{"d_model": 256, "normalize_top_k": true, "init_std_router": 0.0101, "norm_eps": 1e-06, "dataset": "wikipedia_en"}
Below are experts of layer 5 (counted from 0) of a mixture-of-experts language model. Rows are named router (the router's row for the expert) and show model dimensions 64-127. Each number is 500 + 40 x the weight over its row's rms, rounded and kept within 0 to 999. Numbers have three digits each.
Before each expert's rows: a language model's description of what the expert responds to. This comes from a sample of Wikipedia text that the model never trained on.

# expert 22
What it handles: East Asian name syllables. Syllables and name words in Korean, Chinese, Filipino and South Asian names and places, such as -ang, Lee, Hong, Park, Chen.
router:429401543470479469428461470468526474495467566484521546505480472467546493488499434502567469394514488530460515536456455536497526426464549451509461525508480425508486526470503489573567472469496482

# expert 52
What it handles: South Asian name syllables. Syllable pieces inside Indian, Bangladeshi and Arabic names and song titles, like -ah, -ih, Kh, Bh, Raj, Moham.
router:472493571494488526536582530547571424523529423507486529551487493457516548466577469530544493483553460496512433430492466398494563425450575515474513537457485493560518536437588477557449489489448485

# expert 9
What it handles: Based and word stems. The word based in "based on", plus middle stems of longer words such as present, found, mobiliz-, com-ics, Multiplex-ed.
router:567448500497431483516509459512500439449522472532561508443536478498529573481431546456511430452516406517585461541478474510516548535477446556515484493476476573504591444467522529502527513421495535

# expert 5
What it handles: Taxonomy and coordinate fillers. Invisible BOM characters in coordinate strings, plus nouns in species stubs like plant, beetles, cell; also table and score fragments.
router:481421541551493496528516462522429430452470546472514536544543499507476539523461531498554435486467438533530494557496559518496443479512493483416467468454559476507485505525444578454518442433470501

# expert 32
What it handles: Vowel-consonant pieces ar/am/al. Short pieces like ar, am, al inside words, often technical or engine specs, e.g. Fl-am-enco, re-ar, sc-ar-let, g-al.
router:457417476544434468504545532519477459419499467442535466452457540534436549449473531473479531528554434534454445445521460522523478569434479475543477531502535490530538470501469545438565555537467494

# expert 29
What it handles: Infobox field separators. Colons after infobox field names like Allegiance:, Genus:, Phylum:, High school:, and pipe cell separators in Wikipedia tables.
router:471501483467547527462523456508550495515556494469453507517470571592575547461529564538437487556529489482540532518507518448423568437488409424433559537528490483524551512503510572533585504511516478

# expert 57
What it handles: Table cell separators. Pipe separators inside dense tables of abbreviated team codes or numbers, plus semicolons and line breaks in lists.
router:485479480506562449492529515543504492530532505506484506439521538458413512477427520430497541474485457502478464538449505521509501502449460515552479578523453491534591467455459527497462556500521595

# expert 8
What it handles: Non-Latin byte pieces. Byte fragments of Greek, Cyrillic, Thai and other non-Latin script, plus curly quotes and blank or x cells in tables.
router:479479514439526489592470544564444484519536522552501397459429509433463491487473506454527575463552461521534441499426510510585457535483503446542443507438447571549525512495500483536493507494526563

# expert 19
What it handles: Word-final suffixes, table labels. Adjective and word endings like -ical, -ary, -ensive, -ating, plus the · separator and MPC/JPL columns in minor-planet tables, and census or election labels.
router:515473545493531533471524509500444506463499450470521475536570550567602524540428514476480499490451483544474531546545509566588510465425492477464496489468545526486533488473481489520454492485577586

# expert 18
What it handles: Determiner-like modifiers. Adjectives and numerals right after his, the or a in biographies, such as former, own, first, both, fellow, several.
router:592491461430451526486536635518505537494536531537427447460463557453495472496583460516402470430458560563459497535507494544514542437474557470517456409539475504495486503445502477504487503591461550

# expert 10
What it handles: Abbreviation periods. Periods and period-combined punctuation, especially after abbreviations and initials like cf., c., No., H. in species names and legal citations.
router:442555468469479528416572539487440510539475482501487475500469483499425463550438518485562491520484424487447444538493511565506501476468481463508505528571517467530549453513507456556511454482439484

# expert 42
What it handles: List conjunctions. The word and, or, nor and commas joining items in a series, such as standards, and procedures, or if and only if.
router:453567537548506494440572542514477520460489543470466443431440479448445505501450508464548557553540533562482467559531495531512428470485531491511503512551440470503553523476511470456490508477579486

# expert 43
What it handles: Abstract plural nouns. Common nouns after possessives or articles, especially plurals and abstractions, such as rights, people, children, education, services, life, together.
router:511486518487494483512539545498526524532496493501499462492502505520537447449461508611473480490522487486482466490517609442502476523543473546558497479573597509408444476493536556504543520509538454

# expert 34
What it handles: Rest- and war stems. Word-starting stems like rest in restoration, restructuring, restricted, plus war, order, expl, decision, and line breaks.
router:463520449502493426515492474482564500535467487454527515461417451549510500441471423564506485460464433531436529533512456566478451474497518481498504478476581450504502498473510525527463543495488558

# expert 33
What it handles: Brackets, math markup, medalist. Opening brackets and LaTeX markup such as (, [, {, _{, ^{, plus medalist in "gold medalist(s)" medal-table headers.
router:473550471523513505460472462567516534493554514492518460455496485489442490525491560475539521574512497453458544570548509515528490496510590500468432495534442430521439488548486448501478567516594506

# expert 62
What it handles: Foreign name endings. Word-final pieces of European names and words, often with accented letters, e.g. Divis-ie, Cib-ele, Gyld-ne, Bartol-ini.
router:502478533564498433544470537455517476571475464550498427533544542440554522477445480535503534499559526503514570486510512494478478473570510471525457504493501454497506498505505468518497508570563443

# expert 3
What it handles: St and short word-starts. Short opening word pieces like St, st, H, th, b in split names and words, such as Longstaff, Downstairs, Hawthorn, homestand.
router:559586503455509511496530466556469508541544543458535513535500455559467465527529475520504512468433476522412517527555480504519502531479511503532442556450453453526487502482470540477471549452454515

# expert 11
What it handles: Prepositions, especially under. Prepositions after nouns or verbs, chiefly under, also to, of, by, on, often before the; also non-Latin script bytes.
router:488542451542542497589461499538510490523465473593520463439526505478568456528481523507510554489531438466597511571499515552498494507443512492486481540494416490545524491531477500559477468479527533

# expert 40
What it handles: German-style name onsets. Capitalized first pieces of German, Central European and similar surnames, such as Sch in Schwartz, Schmid, Z, Kn, Kar, Hal, zu.
router:448481502556494502479548501480546433515505498513517506558524502474524484528452540508536526587540480526511492416514564424424453501545537499411475506469532498539518503517452536516503569597496526

# expert 46
What it handles: Descriptive adjectives. Adjectives and nationality or period words before nouns, such as modern, new, early, major, Roman, Christian, plus -istic, -ian endings.
router:503517551514490547545510495536476417485559511431505458479530515462541461533472470462452525484486542516568473573525456530437483503445505502484496483459502483451525536509440464459468461494518530

# expert 21
What it handles: Commas, esp. in numbers. Commas, above all between tennis set scores (6–4, 6–4), in large numbers and dates, and after times (7:00 pm).
router:476442532437487514526480536448475540432438496467497457485528425463474498503568519522536483453499504497528531536471493486534506486484488490542443464486431448521547517483468441536550544418505529

# expert 63
What it handles: Separators between numbers. Tokens joining quantities: to in "reduced from 27% to 25%", pipes between vote counts, decimal points, $, ±, approximately.
router:511469522517484451494453472526493509502558484493422585564420441475495483475554474455448435455431421519529490460501528559543574497461524555528492452525455453409451479535586533504579487458511486

# expert 51
What it handles: Quotation and inch marks. Double quote marks, including inch and arcsecond signs after numbers, plus infobox field words like Label, and nouns such as power, water, art.
router:462451539516508505498554510490566483474544527470477473462522512469478491497548447442517527525517452552491436496540554540496534453504468474515483566519532528460483503507490466566565480492524503

# expert 59
What it handles: Slavic consonant clusters. Letters z, k, ł, š, č and similar pieces inside Polish and other Slavic surnames, such as Lesze-k, Kacz-k-owski, Zbrzy-z-ny.
router:501526483535449516530525503481529557557507545539515459543518456511453547461465478509550510509492527550502460423572458487407463485504501502428432503477479518560509488498509487478561538522427588

# expert 7
What it handles: Coordinates, transliterated names. Degree and minute symbols in coordinates, the closing slash of IPA pronunciations, and pieces of non-English or Cyrillic/Arabic names, such as °N, ″, /.
router:463472526557567490496496526516490434528439482431522520466574460443476476511529547576449519509593505462553485521481544480490492486507538480511517543481601501556442547498497503550546467461494521

# expert 56
What it handles: Digit groups in numbers. Digit chunks inside long numbers such as ISBNs, coordinates, dates, codes and statistics, e.g. 978-030-68, 55.417-50.
router:491492491502532501586503432554529481570488500529508455519502522489466514524496503502514472603519452554533427547542544542522534467481536520499521504507459441550432496518467531499482517521542510

# expert 28
What it handles: Word-initial stem fragments. Early word pieces, especially ip in rec-ip-ient, Winn-ip-eg, rece-ip-ts, plus prefixes like dec, rep, collabor, and table cell spaces or zeros.
router:478517527511457486542494541524486493473462467422532554504481453558543534437540483504483486443505476476556463506548453523544490449526588532467518476494573463535566408487556524471572548485544525

# expert 54
What it handles: Of in titled names. The preposition of, and to, for or von, inside institution and title names, such as Church of England, House of Savoy, Justice of.
router:523531458497510483526471489472561436534523460543540457485450519435501411512503470531532470500436525553549578509450487461430503459456504506558480469540495512433516545541492477545545469478507514

# expert 45
What it handles: Media and arts nouns. Nouns about films, music and media, such as film, drama, songs, album, software, plus capital word-starts like M in names.
router:449488533452459544552530483566541464491445508503581446429446476551567472545484528514437516472572564508492454521518460561560504481508537459466557486484480470500515494464434555477558508489528550

# expert 36
What it handles: Short name syllables. Short consonant-vowel pieces inside or starting proper names and place names, such as Bo, Ro, Co, Ma, and the o in Logo.
router:447545548551515551571445490535477508554462525461468465516496517497484541510480519529527577448452474486469495502511553560417520528563471461578473577480548424507500513474480458545460499480563498

# expert 31
What it handles: Digits in numbers. Single digits and number pieces inside figures in tables and statistics, such as the 9 in 1,946, vote counts, pressures, populations.
router:489428434523452575513477538541513483520564501504535507537507494494503554466527459516547438513579514517474500493583600497508510541495487463505539546474525469558448430501428491503568538503505493

# expert 50
What it handles: Places and countries. Names of countries, US states and cities, often after in or of, e.g. Washington, California, Albania, Georgia.
router:459535569473451504583497508426516519581507551476493440485522561510509500508425572434494516513513522495565508502485481517424469529431529558520499524545494509582504538475432539460494568567542475

# expert 55
What it handles: Quotes and possessives. Closing single quotation marks after quoted terms, apostrophe contractions and possessives like 's, 're, plus pronouns you, our, their.
router:429509503506532493410485509523453522481453513501555479451559409566450489575434541447431509554451547544543541565477503471506418480509498511544595553491486458504521569504478499432523469507470441

# expert 2
What it handles: Plural noun endings. Plural nouns and suffix pieces ending common nouns, often after other, many or these, e.g. historians, games, variations, students.
router:500547486425486545428454552497460530445476526485512490464457605475558466476480569504574494441569486476445503544439460425555498500437461460545508484474480482459403476452563522472480487542536480

# expert 60
What it handles: Quantity words and census commas. Quantity adjectives like several, various, many and large, and commas in census sentences such as 33 households, and 23 families.
router:488545585499437491473622559587477506531544558418526466463501511514498503513476560543437500499504532515470542573460498542522546429516521574504545538478533454450505484568465537452476530483511552

# expert 13
What it handles: Sworn and hold. The piece orn in sworn, plus verbs of office or position like held, hold, retained, command, place, mostly in political and military text.
router:496518456590495482494418469517507540516442555462523532468517487506503512537525443473504504489477467559433411532567489496419520539459461463540436579560556468491463484515537520494506548451493483

# expert 20
What it handles: Mid-word name fragments. Short word pieces inside names and rare words, mostly foreign surnames, e.g. v-aud-eville, Vir-g-il, Dep-rez, burk-ini.
router:499532490532456477518529546497505406497558454505534472483550468479486621514437490492522517423523548547563479467536414566393532509479480554530543435495415560521536544460421498503496476511519483

# expert 15
What it handles: Biography pronouns, articles. Personal pronouns and articles in biographies, especially his, her, he, she, a, often opening a sentence about family or career.
router:512446494493411493525495492466461552509544557495493535496485524420458428498471443522417507495454591503487479460485562482545510549509519517484416505514573524519480506475522548437446516484464508

# expert 48
What it handles: Institutional adjectives. Adjectives and suffixes like local, national, military, international, official, and endings -al, -ary, -ular, often in military or government text.
router:468484472491531541493460556562401434473524447484527490456568436522542550415507521447451408453575473432430514528531500548532452457496516491463550494464434488442546540414482511492487522494446537

# expert 41
What it handles: South Asian name starts. Initial capitalized pieces of names, often Indian or Asian, such as Kon-kani, Ass-am, Dev-anagri, Bh-, Hong Kong.
router:461441490436553501447577498523537426529478526490514560559468487450494514567503526462501514525423489465428446462453534422514418456521499490447457588501453526559567478523513466514563456511474512

# expert 4
What it handles: Verb and adjective endings. Word-final pieces completing verbs and adjectives, often past participles before to/on/with, such as rel-ied, dep-ended, depend-ent, praised, referred.
router:452610529473488419468523469458524463432446570543548510527493506544562502398483450530550478460533522522459495542511449569474585486496526458547483448489557555473472463557554498544557441511520512

# expert 26
What it handles: Capital letter word starts. Single capital letters starting names in table cells, especially motorsport entries after a pipe, e.g. R in Roush, M in Make.
router:507544557563472523488504596526494582530441530485503545500470481509433569560429458523481559561502555492546513434547558510492485482527458538454436519446491551521428527513508520501498511514507457

# expert 39
What it handles: Sports competition nouns. Nouns about sports competition and careers, such as league, round, season, Championship, level, in "3rd round" or "Under-17 level".
router:524490501543504510525475538520510507489491477504480448531524445524506517428438545545506503534464481451535501546446602430516428490507468507464528503510537479387492496461514524535499508463548469

# expert 12
What it handles: Media and sports labels. Table pipes, colons and line breaks in lists, plus media and competition nouns like music video, DVD, EP, Championship, Games.
router:460484571530436498527485539492522512451502446455467501489499526529539459433500501533463519515561537475501509462525542551497523453465529465461483542506410477484473499485502540586556534514555478

# expert 38
What it handles: Table and list headers. Separators in table header rows and semicolon-delimited lists, newlines after section headings, and closing brackets such as );.
router:502518517488535480446492475592567534440572525509587497502530513453490509475537489478508517487556510581490467559469459564477469478507564539503534582497422464576479470478470544497526503549508508

# expert 27
What it handles: Abstract noun suffixes. Noun-forming endings and abstract nouns in technical prose, like -itude, -ity, -ation, -ability, plus words such as level, structure, source.
router:559474526458469549527488506437442486508472494492504445501521540559524571498461512480537493462452497525462489446474573523528416458453526526464485455467511466463453491488502427536485511489497477

# expert 49
What it handles: Unit abbreviations. Short unit letters after numbers, especially m, km, mm, cm, h, and first letters of words like hormone or mbar.
router:503458482484502472519458549497520441506466496494510539481481470520497540546487477539544466533499459478530482522517527498554502445419519530449473497420504509535444448579549524450511487473523460

# expert 0
What it handles: Consonant-cluster word pieces. Mid-word pieces ending in -ck, -ock, -amp or -att inside names and words, such as Boj-ack, B-ick-ler, R-att-lestick, Rock.
router:512518501513454469498481516487495483445451468481501468427512492502449533494506468508594497562567479532543530489450453530483588547415513597489476547503472483526479507493510509539495480482497500

# expert 53
What it handles: Common English name words. Capitalized common English words starting names or places, like Win-ston, Gold-sborough, Black, New York, United States; also blank election-table cells.
router:536476478530467466472492432507501425424474524509513477486468523476486428540493436472448481449531479529395580483541486582473556501502545538477483536494537451522531516487436545537495553483528575

# expert 30
What it handles: Two-digit numbers. Numbers from 10 to 99 in table cells after a pipe, such as squad numbers, ranks and rounds, or dates like June 17.
router:462493522521490486515445505488489500434466540483461476527490422473489497573493484495472552522510505541452477473529515541494490429485561520503418541518492415546508531517472575529511503490537498

# expert 16
What it handles: Year and number pieces. Number tokens, especially the century part of years after dashes or parentheses, as in 1918–19, (1902-1975), January 1659, season ranges.
router:537464422507495547523535455508511488516562524493528393527561494534472532530502498472524495528486530565522452516512483514482467521520513511522428537528488504534545496490455500570454511512458596

# expert 24
What it handles: Sports score tables. Pipes and digits in results tables after scores or win-loss records, like 91–61 | and 7–6, 4–6; also years.
router:460550545499502514425524562472495513575518494475540476450515527527480528565495494534478498501502552544439459492494516549458492496489494476568495574443488454524495462472505543495525519514490472

# expert 58
What it handles: Auxiliary verbs, then stems. Forms of be like was, were, been, is, and the verb stem right after them, such as en-route, comm-anded, comm-enced.
router:480559485497534502506487524519576532483541373551484555467475536521495513471565531578428480506465437487566471543520446435539500533544508509531562507479499541470468519556476458519440553557528490

# expert 35
What it handles: Mid-word English pieces. Middle or later pieces of English words and names after an initial capital, like H-ough-ton, Teleg-raph, D-agen-ham, and adjectives Great, Royal.
router:517551505500561498523582467545437453559545513488450473459493512485489554467412486493528537547521467500499583536482488510415562454440504534497524504602430468495473522524422411513459413532540509

# expert 23
What it handles: Capitalized name starts. Word-initial capitalized pieces beginning proper names after the, of, in, as in Ros-well, Ros-enthal, Te-än, Bra-; often geographic texts.
router:479464597541518514470548452506456471579446505518556519515468531515511506475501528498549521468402490469527509528473563556528541500566516492564491534541448457514526539557463484507488505535495511